{
  "d_expert": 144,
  "d_shared_expert": 0,
  "activation": "gelu",
  "normalize_top_k": true,
  "balance_loss": 0.00396,
  "init_std_router": 0.0315,
  "train_tokens": 283200000,
  "dataset": "wikipedia_en"
}
Below are experts of layer 6 (counted from 0) of a mixture-of-experts language model. Rows are named router (the router's row for the expert) and show model dimensions 0-79. Each number is 500 + 25 x the weight over its row's rms, rounded and kept within 0 to 999. Numbers have three digits each.
After each expert's rows: "mostly gets" lists some tokens that are sent to it at least half of the time; "comes after" lists some tokens at least twice as common just before its tokens as in all text. This comes from a sample of Wikipedia text that the model never trained on. Tokens count by the router's weight.

# expert 13
router:480521480502471482483463507485499505497534538519481511461509500520555555455493532467477510484518512486461501483477495515501511533517532482492515466463510493425465510461491488482525517514461513479491515504518496485477520457516493481522499449
mostly gets: "″W", "See", "″N", "″E", " Species", " •"
comes after: "-", "|", ":", "\n", " (", "\n\n"

# expert 4
router:535483497535485534469455552490457483480525521483515503490537503490543498474456512483521496439549508512526518472437512500503563509501494529502511473491511485476530520500489465526481530493543524484449486501499482494494527497507462479505515537
mostly gets: ")", "\"", "}", "]", ");", " –;"
comes after: " |", "0", "1", "2", ";", "3"

# expert 6
router:511508489515515462489521512505493502521530477499430536482513527497538521487464484471473495481515491478507474475483516494502518476513509522484506469515471511481558514504449469498463511538531542471532515496531492488493542531502507498507531496
mostly gets: " (", " as", " ", " became", " As", "^{"
comes after: " |", "|", " in", " /", ";", ":"

# expert 5
router:541535465531490508491496500539530472470536512519488520499491468501535500479491523480444471482528567513487526500509485555485522499475517498497499504468496492478534482508477481525492516477518498539444493495532506440478482467525520492495538483
mostly gets: "5", "7", "0", "1", "2", "3"
comes after: " ", "201", "200", "–", "199", "202"

# expert 10
router:537495502486510528511500529480531496503510534492495486523539521455547489465471521496488470467514483508497470491487466495457497483490473475535518440497482495489489504464449486532496509523524474472446479505510466497485524556492492514497506491
mostly gets: " his", " a", " first", " an", " their", " it"
comes after: " was", " is", " a", " as", " to", " and"

# expert 3
router:524526521500476493481477484484505522486534502536484546542510492501511499499477535430498492511510511474474544544529504526495530488499501532510483474499508466467519497523491471525491512455541482482456485528530457473503481463501516492531487482
mostly gets: " and", " The", "The", "|", " or", " but"
comes after: " |\n", ",", ")", "\"", " Party", "}"

# expert 15
router:537508475487499495515498532490516511529503527511481515472486478513501558489520537443481502516488515510521527482461509499504508526486489516549480441463506484509514547474480464523491486448501491507476520498546492519521555542532511470519526482
mostly gets: "See", " Washington", "w", "W", " South", "al"
comes after: " the", " \"", " (", " The", "The", "=="

# expert 12
router:507430498519443432515515556510524509544545491513460520508496503537506491502490538457429498509536499512515529504480505480527475442522497549507483502476521473502517497517493499501508536515512484449479491492534509484469554469508512470506522483
mostly gets: " American", " National", " member", " French", " former", " re"
comes after: " the", " of", " and", " a", " to", " in"

# expert 7
router:525468494530511500455484549506485473523518515530508512502455492501495501481482521457490516504511538481492506489459476514492489512497488499547446488498477486480538491498492488540467520503489476481468511518550458488494548522555493507453524485
mostly gets: "==", ")\n", "===", "201", ".\n", "199"
comes after: " ", "\n", " |\n", ".\n\n", ")\n", "."